config = dict(
    num_hidden_layers=12,
    n_experts=16,
    experts_per_token=2,
    balance_loss=0.0108,
    vocab_size=16925,
    tie_word_embeddings=True,
    learning_rate=0.0108,
    batch_tokens=65536,
    max_seq_len=2048,
    train_tokens=554000000,
    dataset='wikipedia_en',
)
Below are experts of layer 7 (counted from 0) of a mixture-of-experts language model. Rows are named router (the router's row for the expert), down (a neuron's output weights, with its number) and show model dimensions 400-479. Each number is 500 + 25 x the weight over its row's rms, rounded and kept within 0 to 999. Numbers have three digits each.
After each expert's rows: "comes before" lists some tokens at least twice as common just after its tokens as in all text. This comes from a sample of Wikipedia text that the model never trained on. Tokens count by the router's weight.

# expert 7
router:492482439465519513527516516529514537500519482468496446511512481514522535535495545484474479508481503523474524504564504512497494500510482461478514502507512505467452513458483554452521491464501520518484457527486504516503526461528486466530477489
down0:510500460471505501490539493518476494526491457511492475500542526507485522493471471565512491494495507520513451477447436471520521489484516482488485494568477485444503523482455460509426536523488512506468542513523470439522476504505515495498501491
down1:466510474493491496495454481474484462472535453524515487516472450467463475476481505470510480525479508463467496475492474514486543506562545536517470518466471506501511524536478518497476518496474537535499499515499526540505466512517507513527474488
down2:497500543490507446496465539530520472513468485494555526488531464504477537464534524478520470448511503454526498469498528519456517521507530534489514448507513465477480491530493540537527526495518523481533471443527520496463506493509463475555542530
down3:500470501450463492534510534489513503466516503514507518496498500544510501485476486488525493466501484513456488432490535528517512493458476499472471508492477518502530567524467482513514527497517510506510474556551535505504461519477484531505523506
down4:511519488499491499523518452489497523486509523460505528487493473539487477488487488513512511549526507500519473501534536516504512504548498520535517474493488502513506490503474458528520510536511483531488469503475490525495518457543471464530483502
down5:496465491520509527509448475522494504508484518495488476537502527506459483539492485481460507461441496479484490483454526533508474483485472540510491465481509452502526518514508559537502511466468495449491480514501542532464436539514514444504499529
down6:497497497510489518501472487500500523514512481496508488501502469489458465479527514517459509507485483510479514517509508531462490526509484516493509488500449464523482482491492511483548461469484481519485527471518514494482512554494457554478515540
down7:503479501556521486469517506552502532499436503501519504513496519501506506530516472512512501494474477500488475490534459522482493484468498513520537504529516490511477532502514485541503496488490486497501485496481510541495502510451527497522450501
down8:474521534520494514480504485465479523507472519509541524513432538543522501515501493498474477533485501497433486529518509527455527493510523549511506539510507496494495519551477485525472476493542504492466478508465518473494556499523521513490490516
down9:439485515483515503490515486507499513501510519509477463525520476514513528526485493486528528514501515483487491488488497503494515449475468521511496521500461535519511558523476512483552514495477511500552507496484493531521531539511485473498466550
down10:513493496524474478523486522529509502509518509494538529463501500496479495492511495474492532475446478520474481486499492499497522496467472533514492493503539497469507497483520538502478526520513499476526461560522486502542490494508508479507533457
down11:528507570503487488511516495492536452521481503520529520478535479510490516474516483539506485511476441483501517536559513540507497501540529474526465489522529520521501472492512498476518530534473501528511577500498458514532529513507505514522506456
down12:459453546539509498483497489464533452507495523525479537507480476511515537472451483478491508477501513508448479475549517487526502524463516505478513466462469485553503473504495488478493454502506482510486495494523488487541527489543490541491532510
down13:512496506441498463519519503490483513500525504457511462514479493451502525529558496489496478496492526518457526480473482491515513479471541524515518500523507447443491482505489499509526534454483497485534538520487522478510494472521493508501470509
down14:542490508521453496530499517513496494512500510513525503494512521485463473423461509508480502451502521536432497522538505498488478514502507449519487495527527490536473549482521503493508494493503508534521474524490462539514542430530538477475529418
comes before: " The", " In", " He", " It", "The", " This"

# expert 15
router:438492510499473490523534526499457486546534485476529518502486494529491486485515532469464470524515465518488533496510467498543459446561521493496495500498506547507472516515462480489473493464475527503532502472518508505490470506514467490453465490
down0:528494488479519495488489480550519479503499487510497493554471543521498522472459479509512516503459526473505487437534463521474489482515436517483477503541472502496529495459498544498533493474475488474512492510564469509500527473532480521505522521
down1:505480525519508441476521517508527513469466520501511535482477485473501532482525484489543546513470494504525427519491515479451501522528468505494532458490496546520483478498515481523490530553503491514439485500520483503486504477470516477484466500
down2:482505540465497507545571530476506529528537439515535485495484496528501509466535502506493512538516497500540520519563522488483466515512541493462507534471521482511508509504553459566505494515498493546514462551468474510541459542500485480519467493
down3:451539489520443508475563479539511538482466513533481519525505481507526514499491493530520527483462528528509491535502492491494537536511491455533520494447492533504507543512483461501530493529488501530501502522536488557519515488529465550498527460
down4:533510463541499518504522505545489512534473477484507478476492495466528498509519478522507470492515511475536478447504492489510455556477491523532484487495511495522501527518476491478485493500480552519456490497487463495504479491548541480503513497
down5:470494509526483535523510530472570499527487466531481509527498509474480509474474473492493502469504514491452458514520512499513518488490529492497453512507444483532536518487502510487530520505496513487501516487492454469469513486521498481512483484
down6:543524516452504523488500487478513476512499510486458480518502468547500453460509470485467498476523476485522482491489501515514519466499536496502484511516504508507490493490514489531488472487473556490491506523514502497459512459526452495482508543
down7:541477524501481523504498526476519531447547479472480513505472474440476497511540471476485518517523494469470535513520511487497456492476498516511519485489492506489538522497483552472490474505520524530549494494493532532529504546518483536479493516
down8:524487513474493522565468486488556488467504450508483501506475516529523519498517475473490468482521494461522515510499511488508496476493526466502536505534449464499493486510513455511487496510513515466489501464489523485499490472490539457478509503
down9:477493501497514474493472550482471523473479507463448491467509519480506509513534460524481464475513522487506531543484505483491502508450493487538513519464509540518487496517495495519507542506473498483519517534498486486504497508532525512499529490
down10:541491473531514476500498485510504492500503523484502523488503505471508503495467548532463512496468523464525503511509522468491477464502509472528511496490521524503525491505497495500461526532515542518484540562530494497508531488506523511515477544
down11:540516476500544529482525494497447526477452478447460478495557517499476493554469489489440472495509532548462515479461496471522439491467506503520496512504502480490487495480499509551481495500485514501422516517504481507498506460513529477511491513
down12:517506513511511489518500503525554524430507482476503521498557468478509478479506438480519506543506497517480513487501502494515519520494486481492474510521524476513518525555473516503474461511504502469454502522517483447457511490510521476528532484
down13:501491533501537560467501477533504525542533524483521517485486498527524493522517481545497530476506485522546535469555474525533525500465527510471523502511553514479533507534522558508510524501457521509476476529464528552507511491479543494519505518
down14:524511534529484507508533471467528464498488498469513484517444482492548503525510483542500475485519547525504454479507539495519521496535499487475525534500505551507518534511498518446471463518536492474545495501485478492511462525504530471535480502
comes before: " the", " a", " his", " an", " their", " its"

# expert 9
router:485540481544502483481483464523547490466452545512530528549514468458468466490490485499511546516533519497492469501507485504486523537490510518523496510483492505524480532453525525515522494527462478512481453503465497488493487518445495518475543475
down0:464497533537506458491532514520569511534489495506498514510515499517502486491540523466519472511524462473518472495495528493420488471459567499522478535520469494522493482534490491493461510478439527471540557547490484571507514528515463482519485467
down1:471459503531530488513478539492495454473503496488522517487487487480529479495527518522510508510485510455518479482535472487487516491520538540485493518515508523461499483523518484516487531452505490556490501506446523492480503495500467510466507507
down2:493488506457527540504506489498513494513469450496494488481473481482505499518491490530507501530456495488513443505522525507494520520529482504548502494506460491461487499481500488537558487520540456494449489528505482493521540503485504496469521491
down3:459500511518476504483481500489467456510487507528477474527508506511507503557520516529504463467464479486533525562478481538487503488525519481475507470456544507481520501498513482497488502523503498480419495546513497493491489463504508476506457491
down4:471522510480504501435513545510495504488497474470466480520498523507561512502485534502489497511495479485463511515496461526530494489498483522464501502497471479515511467531523447530508475522532464464491461506490522484470519530513504510467515485
down5:488521513471493466536529494473507489529519531499510486489523539500547572486515503494488490519457498487519511557484516451462452501480499520544502527502524501509507512524514493466490500478470544479497506533469488519482515493487483499516555527
down6:465467547511512505558520553543518469528510481486507502479499533502529430522515549504480517522483498507481471497491518506493497462491494489438528549544493532483519466510494492533502493461515514486512441485467470507484526528520478486458516531
down7:491531497491498509510493559490506519490514534477564496510487503501542542489489506468519473493493472484475520486499469510483536467538474541509509505477500516495511503478472450529544489506542509490493491500497466507515499479473566488535473500
down8:547510493530546487488537507464468473494491490497490492504443477527543499522538509483489449431512488507490486535553520502497555526479497528527467463488459460500528497506504477497501517523469489505510509503502512510528485512502522500499514484
down9:475441464485476488482483539516474523515461511504484524496477495513497519473530475511525516499505529458467514511500473440521545477497522474472473486508451523526514483527522519496502502500495482497479534479490471488487489490543467471503518520
down10:504530529485505520497521497514489493477515501490520468520482489525483455501501474474520515511486534540526463499532500475490558522536509502475509474471504509517479504499482498462555488499491477421523469520510522504472486464556510477500494479
down11:463538500502487501476486491475523462463488518526470538457507476470492494543499509522503528492539521498523476489526520503481498516495497519512470533483465502501463480492539457533487525492500497490512485509497468494509523525495501521488494479
down12:530493467488534487480514503435527491515462489502528483512456475506469520494506480495506513533501489528473465502496534442524484503516483512507491523479536442476526510552520492466529481461508529516465486470491505498498476497532533519529479517
down13:520478471480509495518510499492510522494496468509527474493497515495516502447482492460513479458538485558512508493487467563514484552471501497483521520497519490501502446504544544563497482519517492502479471541473522479534561526494508501496503489
down14:448525483523466507537567471486507495484537489520542492519468488472495465486486524478491530488481497498526499491520550487497481478434467488501515519495524505477500513535496506496534540465498462493504529455533498493500483524502502470494510511
comes before: "0", "1", "2", "3", "6", "4"

# expert 5
router:497496480492478503512500488514491519554538512518494484555509487515495493471479492513528480530498466539488558494530453487456507463514487486469480471502522500496495479517475505492558491464502486514466509512524519520546480552503539508489449487
down0:521498516513518522500465543487478499540504523482513514535504481527501504506494501481508549516501479532485513474473458477509514525458479502489505533490555511508496489542471507481496459505535487475451492501472505502501514482499529455543471511
down1:475493440464455507526488510490491478517524479499532502485515503443541480482547514491495467474498465493471460487485493509489499525471526477497529516492492470501475501484478454437499469505515487474458459481516550456515507525489482489478508445
down2:514470519459446529463533531491528459524527537507487505469496519455502506481529487495486537500490477467472520481498536508482492465553534505516484458528497468479490505515506534534506512492542502495517449507503504532496480463512464497526490522
down3:507502482522548500522471461480440478483511495474531489502440480455491481522497495477516477469492505479470500508485467505478524505504532481503486479524500512520514475541502458465504484484523519493549489480509497459509467555478565520477458528
down4:527501478496485497486484505457499515541519499482481476469466509491463506486507527490467471510491523529505469544507498497496536455470482478488535504495517512504521496469485521470496484476518490501479502502477507490477555484485489556453485511
down5:490528514492547497524461490465459499526531500482487518455500506473531512510534539449525497519499519494472500539486471525490480524507516436475472518510474489545478530483505520477474496502499526492561511490449501538506470511523513516523510462
down6:496454497489512474542463482502529493512492519523524479526502538514488511464485466531462500505460476503482503460503526456471436508498557483510500516511489502507513518487503485535498508481455505509465478470541546489531499518481498506491529482
down7:444482498466441465490471481501479487505487456509511536555463503501511500516560460493502498531498499510514528481515484496482469525511519496574481529468481495475486515495534456473477453516493504470502531513479487521485475524509512542495541454
down8:470474505532483517477518480500526520526491520518516513488541545483493522556524488562485517526475518490525476513496516492471544521539491513505522520524494517511530502488475485510474507512523494494483503553501466508522495568483504487539508505
down9:478478519468514475508503494539506469494538517510533524532486516503535497511484496478480471516473484489488510526526475473531542532482522461500469522508444563510496535515506512528468491489509522494507464493507526525464488483496519467504492530
down10:496497506478491487477504474505471497495503453546498543502502497505502475481497496488473529480530466495529448492516494479483451497517515519503459505514499555484509519528495501500487483542483464514454543500492497470547473533504519471508472479
down11:491507511527522485491528500509518516499486470470487520457508497512504495484540541469495506484464524531515531495511494476457504460537511455510442500525480516432493457531486527498527508569496494517471549475514495492505517488520458506495492496
down12:513534488461530492518521533474429491545484549468562472500535496498507540510461495494486433476547465517505517477474450544483552527509484515504487474495546508498493513510535469510531483458483492501469475450514482469514507507468522477460509492
down13:486497460502490464501474511542521491455488506543462519513541538514490500482478517496479511512499510487508506485500470513502495492482516548500502533508485480471540503470501575523444547537501495473455486538517515499514528521464482474527491544
down14:472488519538482526517522551508463472518509507502492491490492488503490545510499489506494509503542458484500476509495505522451506499494500503500496511510469512531522474554506507508533514484527488505519520436511470482577521496478530515522510461
comes before: " ", " —", " +", "born", " \"", " −"

# expert 0
router:494515511495504509517513509460503517523483518432504512423447508496549481486527491504461484491511487538518459473498533465492502478565468497499520513479486484492556500486469471522428482491492543508567501512513502523486468504529526513480521493
down0:479451539483510532434482499528492448487503495531492512478491533527500488481502536498521496476477557505467501474502507524527501488506450508529505510476474458542502479485498515470482506515524544469498526538476550509514543499515467545483455487
down1:489454544512512476510518506488495479512529485496509536504508493500536480464509503501501508525495497474484496504498510517467502499490516499457478485475515465529497507508424497465479498482511499494538455476492501481507529478464500520478536534
down2:541553545507538509498488490492509493475483517525489504505517540477487501528566475511499484462486455511509495515481537480485471514500449470485472559539508543526510487481488506498508533519471503487504507575515513540495463492485499499532486493
down3:530486528525505494529510495446517485507491484494488526521530524505500552482497516530489514470500505490492484499456499486477502528507501450511453473526492480513505508511517513456541507534498451495475512476495533523476490535491501501523511482
down4:471530525535522515514501471508464510471494513517499477474491459481515469496526514467513512484512501507495479490463515501524506485479477529493484513517563521492525511544544463491499490496510508494475517499489495486493460511493502485537537487
down5:500533485514510493506530510478458524538545498504489520468553504517508536518520511493510464493512498490488537518496461469527506503537464549513484486490515513481532491567488507466496483486505500478494517500539530486510532480496474559476450499
down6:472515462510533474526515500475467505471525487489550514423496529599498484493473471500528479540498449473511516478534510472527481474534528511487478503453523546537493550465489522501511487511492497497517494482499509477529524523486511499511498451
down7:484540494491506471481507518500509483491478515440494526455468522467522463507521488474501490494511497515499482500488502499500520491508525518523492493507550470541441502514490507475525492530475518498500508466499537543511501520472496500480498511
down8:457530508511510479504448496494493514450492465463535508498525485521490521488505525538467507490471476503513542477477492535488511446525466497479479498480494478506481493504495492462525466503505520518507509507477519479482521497540488474526514478
down9:490544493497499523478492463525469482499480481503503512509485519458505504503497490486499485493466512476562464519496502484514516474494486494520521467480511483476512487501486513457460488520540538478498505496502484501526452473475537504480498524
down10:507478509524542552477536480491498528496517530519493473457466492459505492499504525514455531489512472550515512524527535510500484507493478508483556495591497524490529511457473524527505438469472516502506500521426474478491522486530478514517521468
down11:453485509508544489492518509478495498488520518520462486497511501524475513490501489521490474477507463501527531549500455465501456522518485518479498529496482496485457478540526519486526509535485524494492491478553500509471488497515486452474463497
down12:531487432475488520477526516480514515540516507497484484464495436542463484473523519483481495538493471469531546455485505541494500464516522491478525476499536515468487541497510501514473489509509461475486506482499457490500492493503477458508458501
down13:535481491524509489492498487462443519545549528502501511539503455459501468560461515494514490520522525504495494526491568521518471501504545462490492476495504511513491543515492488473490492479474510543476479501502472483480510491474519508458473476
down14:517503489472499466446488511503500504517485519482512458494499477519534521492540490509515552484538523515545466520480492508506535502493482522522461526521514494476509527496519480485517539503529545533561473478497496459539467534520524487497488470
comes before: " to", " in", " by", ",", " and", " as"

# expert 13
router:472524493462484551455506524467477507506499515501504492451470533515529524544479496507456512523517507468534491495493511482510521451484485492517494479502499483499523476505489456479452542515477521506534488504519468520503486475527490492466572443
down0:507524538502497533474477471496487509543518525487489468466514511522508488491482508520468495484524492559505516517499488540471491514489512485485496505478525482484522513505558480499438515482477484525526526510517490506433444527516533485486488493
down1:532546484520509543468503468420494520487515505489517499526490484468423523542479487485482504512447543487487539546514480536502500500506542486495485495468471543514524489501494489515551457504509527547512474477524505504455476490529503478491550453
down2:479483477510509475504502501522507531510504513507542470542462497499465496530435547485476515482455478504499492494524476453510485506485461464495515549459529520470538491486489511481507514476472517531520508519490499504558475486532512538550522512
down3:511506514475488527467492473511501512534469530494497497506496537522447477521521528495489537472498517432493479555468485484505483495521490488511501540480495446527487490495481504513500509475506519479489500542508466516521503508492491475496510500
down4:543500505498505510491508503523487476510452482488469495508529509531480501481465506451510512451468522517488499461522441517498495476540518505541527466491504432499527502474442492531526485495517512446523529489500541454524502488484417497529524501
down5:483537564523464528557497478506525535484512490471523470509539467478506493518483485489474514529497518527504551483492524473511468493454517462507513514507495469489475504500496472500499490516458522508520512517519497510482508498510495481517475477
down6:498499508521534510515516519440507522477525517492487504507516550482456483506518525479505498513488525497538510501481552502483551491502519511496476478522514502483481515488485508513495492474541481534498511481539523529478522486512534522495529491
down7:458521478516514506463508489435482498518485443475485519482511521517544492449474506528512505534553532477472507478504502506523483484475480503506526520569515507532464500458503456548529484512498555481508510499516499488470501491534499462491537485
down8:497524480488500507497476503529485527472519486467526489490501511520507473430482499504516525496533485474470471488527548465492471476478509502490450500500487542533511535502484559484501475490506497432518502535454532492526511492504482489536501470
down9:466494480504504502474547522488525535471487517461487487518490455477514502491553484450510503525503537475509527514513497492508499526484504505473508500466485492486563521481501532494488489493491487529471493448450526508493488472503510470474464535
down10:549483495516496496513503505488502534464490513487474534543522501497529499539513515502510539512472460485515545492460557537499500439511472555566526450542495490484464481478497439519507473513470471488513514487521498524483455509499513536524505532
down11:462507511504533468476451511482495444499487463518503507472506518489528483443511498502513469453468491501525465462500436452457506519451488497511547478503510505515488466513473501526486470509487486508489510509509487485522509548488516491471484507
down12:492468522501523460482477502506513480483481498546535492450458487489514489498529466485478518520528519508478507508534518536485499517505480486495485517511527514541517492535492502485508470499532520513474503484494465464478471503481498490493465491
down13:460473509484486503485478539493467523477543498480515539524528549473515526505511504502542500497451475535514522521515490499469495522472474454506475487508502529517514479513498479475525512490504455507514474495478450525468482525474515498504461505
down14:545509516542515548542515510472489468491478512489460507511529521581500522485536491506514474528524494490498476488487506500462494509475517471528490544521495499530468507524523456513517494496494521492470473503488500497474528459498452515541531460
comes before: " of", " to", " in", " was", " and", " is"

# expert 10
router:485486489489516481530456501500503489452493553541494475518493477482470528477477503523527502521428479480460517467469522501514510514451558530500533478488520477489500452525503489486517500469513483473492508501541487439506501484469512479497473502
down0:483497507517503502469552531525525498485496497522512495496502529458550504472499476492524490492466548544510502553508496476556516530493523484522509528495520479468484496474486501533503480476504434483535548486481486476501547545510514528495487482
down1:477507524515480497517528517522553458516507496491491510488471482547469535479529487467508496481475459497532518492550496476502469443513514485475525474503472489514502483503503482546484505517472493527488505474506478535503477494496472479505543495
down2:502504443504480485527484495502520494483454509542479469466489498490543479498503533475490457502536502483486470502519511519513479508459517499523496475535504543478511438457492510526471492517524499479479487480525515500485485466504502518508490505
down3:521516520519501519472508498512496452512500478500533482468485501516521490490539445497483458507481507513524488487524450469514527511456530525510469493515535529513487497471514542512521478502496482515498513503501479516533496501495529519523531471
down4:494517521532511487496493493510480538503531469511490512491505482522491510532466499536522515511556493487494473533493478499474509498503504451503519528528550486480485499491481449489522550501507522494507486504490503459448506513503558497478494501
down5:528523542505498482491493551506550497488491493505515480524470540481511475552480524496495543517482476505514560505501515462476492540513490450505529540506531517511536535423487509464467496453490471441496548531510534507527529483494500483459508474
down6:474489547502524490507486548536535443528482469500524522519485516493478513469504538483506479512511509531520518528473485537524489473514499517486509525511517530509531509556534504518503501507476535492531541498498528489549498515458494503497490527
down7:548501510499460492493468474489479509513507516477520534495454506485496457470501503510505484501504563501497545563510494532538475510535491516488520484473507526486538484545499442476517510492515518495482511557459531509472510499457517552423515523
down8:457464480496517480490452553507492522510508480490496481485447460490500494504472475532494503439502494434503495553537485446516490460469519526518497502505512496535472578496529497505543483515499527459445481538496494483516513512486501494531489492
down9:505539504506528460516496472520526520502479468497466498498534489536516492505474497513499487500489510487461475478467487516500479432512486484509506515532550478539461483471463494484462508470466481497470481501526505535563519567474529472477502486
down10:465507467490521538505461487503509500500519516560486504539487509495523514537476503521506474498486514523454505498476554524448526527494514500491490524485546503465484527501515495485513462470530444488540466520502534518518517546520529527497514497
down11:449498515523528488516490503531506459483512479550506472499427495479496483530482466518485525528476501466527492515509513504523503455499508503514522519529503471504568474459483516452523517506523501480519548511507496534488464436464492485468480506
down12:472513510516471480538493481483496541534498491515539486475547486505506484503519551542528484520518516467506492495460523550488464463540525510572496541489490454493512485518513486479504483517497493476479496476476485486553538530468541461477540502
down13:493522501515477542438501510452523539482456471507505519472518533490532512522478536505461519455483501486471525516493530544469467501473481489457452514513518494502479531538471484459461554489528528525507498538474478546524501522503467474448512508
down14:427504505480513501497503477476480457519521487533465527514493517534481538535514493486512486506513501491481462516507507531481508483517475488518539533518511497529540468495462497479531497491488462512488493493508466474551528499480543478481495514
comes before: "-", ":", "==", "201", "200", "202"

# expert 2
router:473471470512534554515506524439469496508504490516475505480484524495470515508515495484516534497506491450508467496544549474511518490518492462461463480515491482489504509483502536484499518499489498529482458497546537534500527559478504553512515497
down0:508506513518478473474465528519460483510472465536477571490539529473519464476531498515507515446545473506503512515490499538466477518498503505469471468512479486473508521503524539475500503492477506480493486508478507483474501497495493514468516542
down1:461556469494519518496526479534518499489478503539515529509542494504490449488535554540540509459502513461528459495474499460462540521485455512500493486530549517490490527474444501473513515483536492520470478487469460511489451490536521524483501478
down2:482543522542531524501469474505476469524492491503471491512460517491512470504512517507519525464500471500533492441503507513516514528504495494508461470515486507511491506512530491462500551480510459509504502512509502444494486522498577520456475532
down3:446465580505594459522533532506483512475513512514529512472507542448512496460503487499535470509480486538458502496534483546499517450499502428477504514514537507505515491473488474502475447481523545512545498547491506566461529553462508451506479503
down4:480498499537520472531457515478498473513538496507462482501542521488518567488474499506503437506539523469463556528468510504529458493502581467531524530502476526494468541552472468531415477474479515520514531521485496467486471495463484513485485482
down5:511468526479481519481529519515503520543475500488483494465480540537520500523479487527483475497578498477474486500480526508514511519543468491531527497490487506535494502507522511495498523527488514491509517497541523514514474474500524544499499495
down6:523529475461537499489463465500508498459485516499501465522475506486455516509494505523496509473451475474472577488513477495505485469447545509530492509494499513481511507502451470506462493462480493531514485541464497476490497492491495550523481454
down7:459498494456525490483514483514450431506478484492490511488473541473500490525547505500487514523487525500508489487501480466468512531493485482503504444444448489557468493480511467492469513513528490517508468533482512460488514458535526510518486498
down8:513520493472538475477497512460485471528464508489435509502490502503527478468451524474492479527526503503518501493475496540503479481575503518493490473490560519488542501510439523486475515536519499506544503445511486524515527536525482528508505494
down9:514500496490503515502478539511534459456468489542494477548458475488528502506529509460510462490521479501501506512508555487480516486503501520506477516492486478505492490504519516543505513498492526522448464520543499515496499473465490477509490492
down10:487519526539498521493551495522522518508470524523506491516526526510471473469513498552465531471557495521510501468444500562529478514492475556488523497485496514483484548500495550496516524531514491464471490536470452517511492488509505523469518503
down11:511533466516503502501544506456518493467487459497458511488541496482516513510470508520502516493496479484482477509489528551537485522491505550500519494515452504504513493496492530522479502486487537519474516540482496517475565505463501506505466474
down12:518503542513522452522527450484526555479459472513440456500580493476531482523528495520525488488510490552545488546489488493515517474498535457513545493499514524532521489474493478495502470509547520495472508487480492475545510544527451531502512547
down13:512524455513489501492526523481504507519520465521459509478500475491478527511475511473472497508522475538477486491506490503478516508500500503518549517496520515560497521530479526528511536499460498487516509517481486496524488518493507519484502522
down14:501495506501509460477505494514527521464480506474483461539504478522465474501507546514459486476484517475472514499489454493495523490499551507486516449478535506482526493489474535509527499466522518525479503474481468492509533501504491504467537508
comes before: " |", ".", "–", ",", "th", ";"

# expert 12
router:476521526507517526472490475487499520507499462495547485494512515512529538539487486512541511487531495501519523555479478487498503524513499531533467466452510487460493473486513489496521506522473481510451529475475505483469488504500504509535588499
down0:505490474530535495482521511488481486483540545488458500525508469498514431514535442509555521470508477536494511467496490514501506545527489466492516541521528489510467522471538502521521492477485497490525482520547483542512565479441509472517490498
down1:552539523478526545557511540522480488451515445485534510490459514514491498517517522472507545482490450467507486485535488505462491508520482483458514526483465482532493478500503495463513531497514458539464524474445479477478526493494502474490538506
down2:527498512489486512445512485491500508499503492498489512461513513527500507501541543534512527471497545476481523542508494529521445525483490485506489485480493491520476486508501501505514462488499517509470536548470497537531501512475481511468478536
down3:496518512502462499454536501507526442490505527505485489513513469490443534472501452520526450443526517549487516461555498476507546489541497498492487480525489480476501482526506476483508482501510461500489472516463505566471518489479462527501462517
down4:529492471515471534496499544500476504499518499518521503496518496499524521509514555521481492483522549485478482525480529438518526506481506521511457481500470501491482522536452447476501506490450487507558486550508483485504446504495523477476486493
down5:526525534505467541512498506453485510528499538518507484476486481455490502477492519538510508496484506481506485461479502537529526529471507461504489516520515524484486525496476473505480518508500523453499488432511493509485478495564454526490499465
down6:542495530540454526499458489479529536497487497505476542498485510479470501503496464510521482484552535517476520514521531492493518485477531501546507443529494481501521500496471458517496494529491573547482545509546491538493500497475496472472481490
down7:541510557497469511444540491543526470509501492509498490496472494473453494534551470495486574484474487514506485524508520555477498494493486495544494546526480505507484486519491486513509493476493522485495524502492534524499500543499485508529470516
down8:513534523501471510525480536487525501492488486511516485529496520502507527547487496516501500493511487507509487513486524469523505503501448485500506541484496477534525489489467480510518509507475507501460496501506512500535495499497532515518513522
down9:497551523510540511455467508500498522534464515557524517517481495476515488510526480488486496513550498495500460518485486457513459509487476490540543569496464532497476537505502516500503492506481517475517492479528493551513508541522472506481487540
down10:509511441499507497524492489482486508491475513508492493500466481517469470501431521507511546471498486476498484544484507498458513515534496522548498534525500479463457476522532487521486482511475460520497466498459511460486474527456499518488515492
down11:490541550491510523504476510482505547506475488538549481479510492527499519528535495519533480507516498440516511516505499527534468472498496502522476509534516450505493484516512466456508520489484504499475459480481507467483481516516517512488513544
down12:503503474526525514494545507517470510492506485491530478517472504452436547514450462527519532526538494461498486484493482481485503499503497462509515523454495431449512499507530497492495467490515527491449457471495502484513504470493476535492464479
down13:496537470487509500488500517486517481478476525468544552516484467507443475511495506458503472440512487522446517524542492534541475517516480491449498531496494519511508518477464530505469536495493486498481470502524472505489475530505496498510451509
down14:477485491487448490463447485440500512473520482490474465477532482539487452560440513528515473499486501500525512491457487513523462472463529443494460499533521507488459525488525523465501471494483476475533469507538499496447500522518478472501501510
comes before: ",", " |", ".", " was", "\n", ".\n\n"

# expert 3
router:502467470464534517520492495498533493472491479512524482497491499481515494518496510505462511517497508458461449494525516502470490536466501531488523545546473495541537546512510480531540477492528474503497500510510463499477478538491547537514506472
down0:467494558503496456526537495460481450524458525518510504490517491500526525445562486501500535491519494475503478546436491504503524528543477523479536555493459529511497448559503495508506505511495518541549518487524508558460532458533532518525488480
down1:512502541515518537500502523522495483496494479527524498517496509535512510520496468473513512500486472480517523483497489505510511501474477507481504475548481538463443537491509491540485490492514507453498504522489486529503494534470470486515520513
down2:464501496476522478460544483501502519463544522509520471541503489474494503546471448497504503509530532508519518478520494534509500513525514501489469479468519488506487442529522477520485487488460507559510467473443487524486513540485533474521525555
down3:512500492519488478448509525517475512518474498525473516514539483470479545482522484538505520525502495484467499541516526497519487498532463506487494518479519476494518434485450498454460478501465490478520541436478462463514473485504513500510506495
down4:443540488523482526469522501484474510497485526482486484519579515518526505537485499465574519523532466500484495533523509486536543487508537529534497465506440512490496491483484516518496499466490492483551484524514506484448473465468490506436498523
down5:497483493496555542490488505547521474520472526505535493466497541479496475484499534534507511508449512461511527514496514462517500480506530488486451469495447508546485538480494523500516473488521462505490466524491500491515503506490508533496470519
down6:520487509558533502486508460490491528500490519547483485491532494473540480454489512470505461513484528547473472506462522496493473500537497535524530511489521499495504528525529512507464552520495474486516464537502518506490540493512490500433500514
down7:492496512466484494487525481500480513480502487493520518474500508492507488509502502495537494495483487505469497470476501452482462503469499501511492524464522510462513486498501522518512495500457501496489516543524508533505501469482498523548509496
down8:517495511503531498505510496487525524514502470518495486502530467467498487500511508471425448500468491517505490502482506468492491538532493518492460523539474500512521512512550469548534460519488513511485523515496469498503546493476428500536510498
down9:470522524520508476468486479460457485560515485470468520497497460500531476479522468530504495498508512539451499481488504491511491481500464476498489507470512501479531490487519532480522463502487489441466476471537500472490492490501490427507488519
down10:503491522537552471481467541503525492521499478464456527508513514490502510519516504518519477473525519496482515508478529514472523462485491482508547508479497503523448546519402504469501556551509498514520487548484503489521488505481554507502487525
down11:506502501533513507491498509527524508523484532487505577521503483508496502509503486546523500519509514475488449515466469506515504465473472492470555484503476440478499546502518515450552486539521492502511532509484505475502494550551514485488472500
down12:454498523451470475490479526508490559527488504508505533506504478528534502535521474478554494517530498493494514485523474503508486484520500457509478495477523513495495513481519536510486495501471483505531493517485492522504447470461520457495499539
down13:507478504473514465406476504494488498482463529464480501490477541503519489489482488524493516466555503469470465471480499503518502524450474508502483543480489463502497521526518530509509524519492539479517483514475515529500555527501450470500456500
down14:513536509507490489456501500510504448510522502470520507526460471508492492507509503471496500488493519475457508507487485494568470507513467472512512489455501489511503461524507487497495574570549529508513470460521498458471496506472536485433523490
comes before: "|", "-", "201", "us", "202", "200"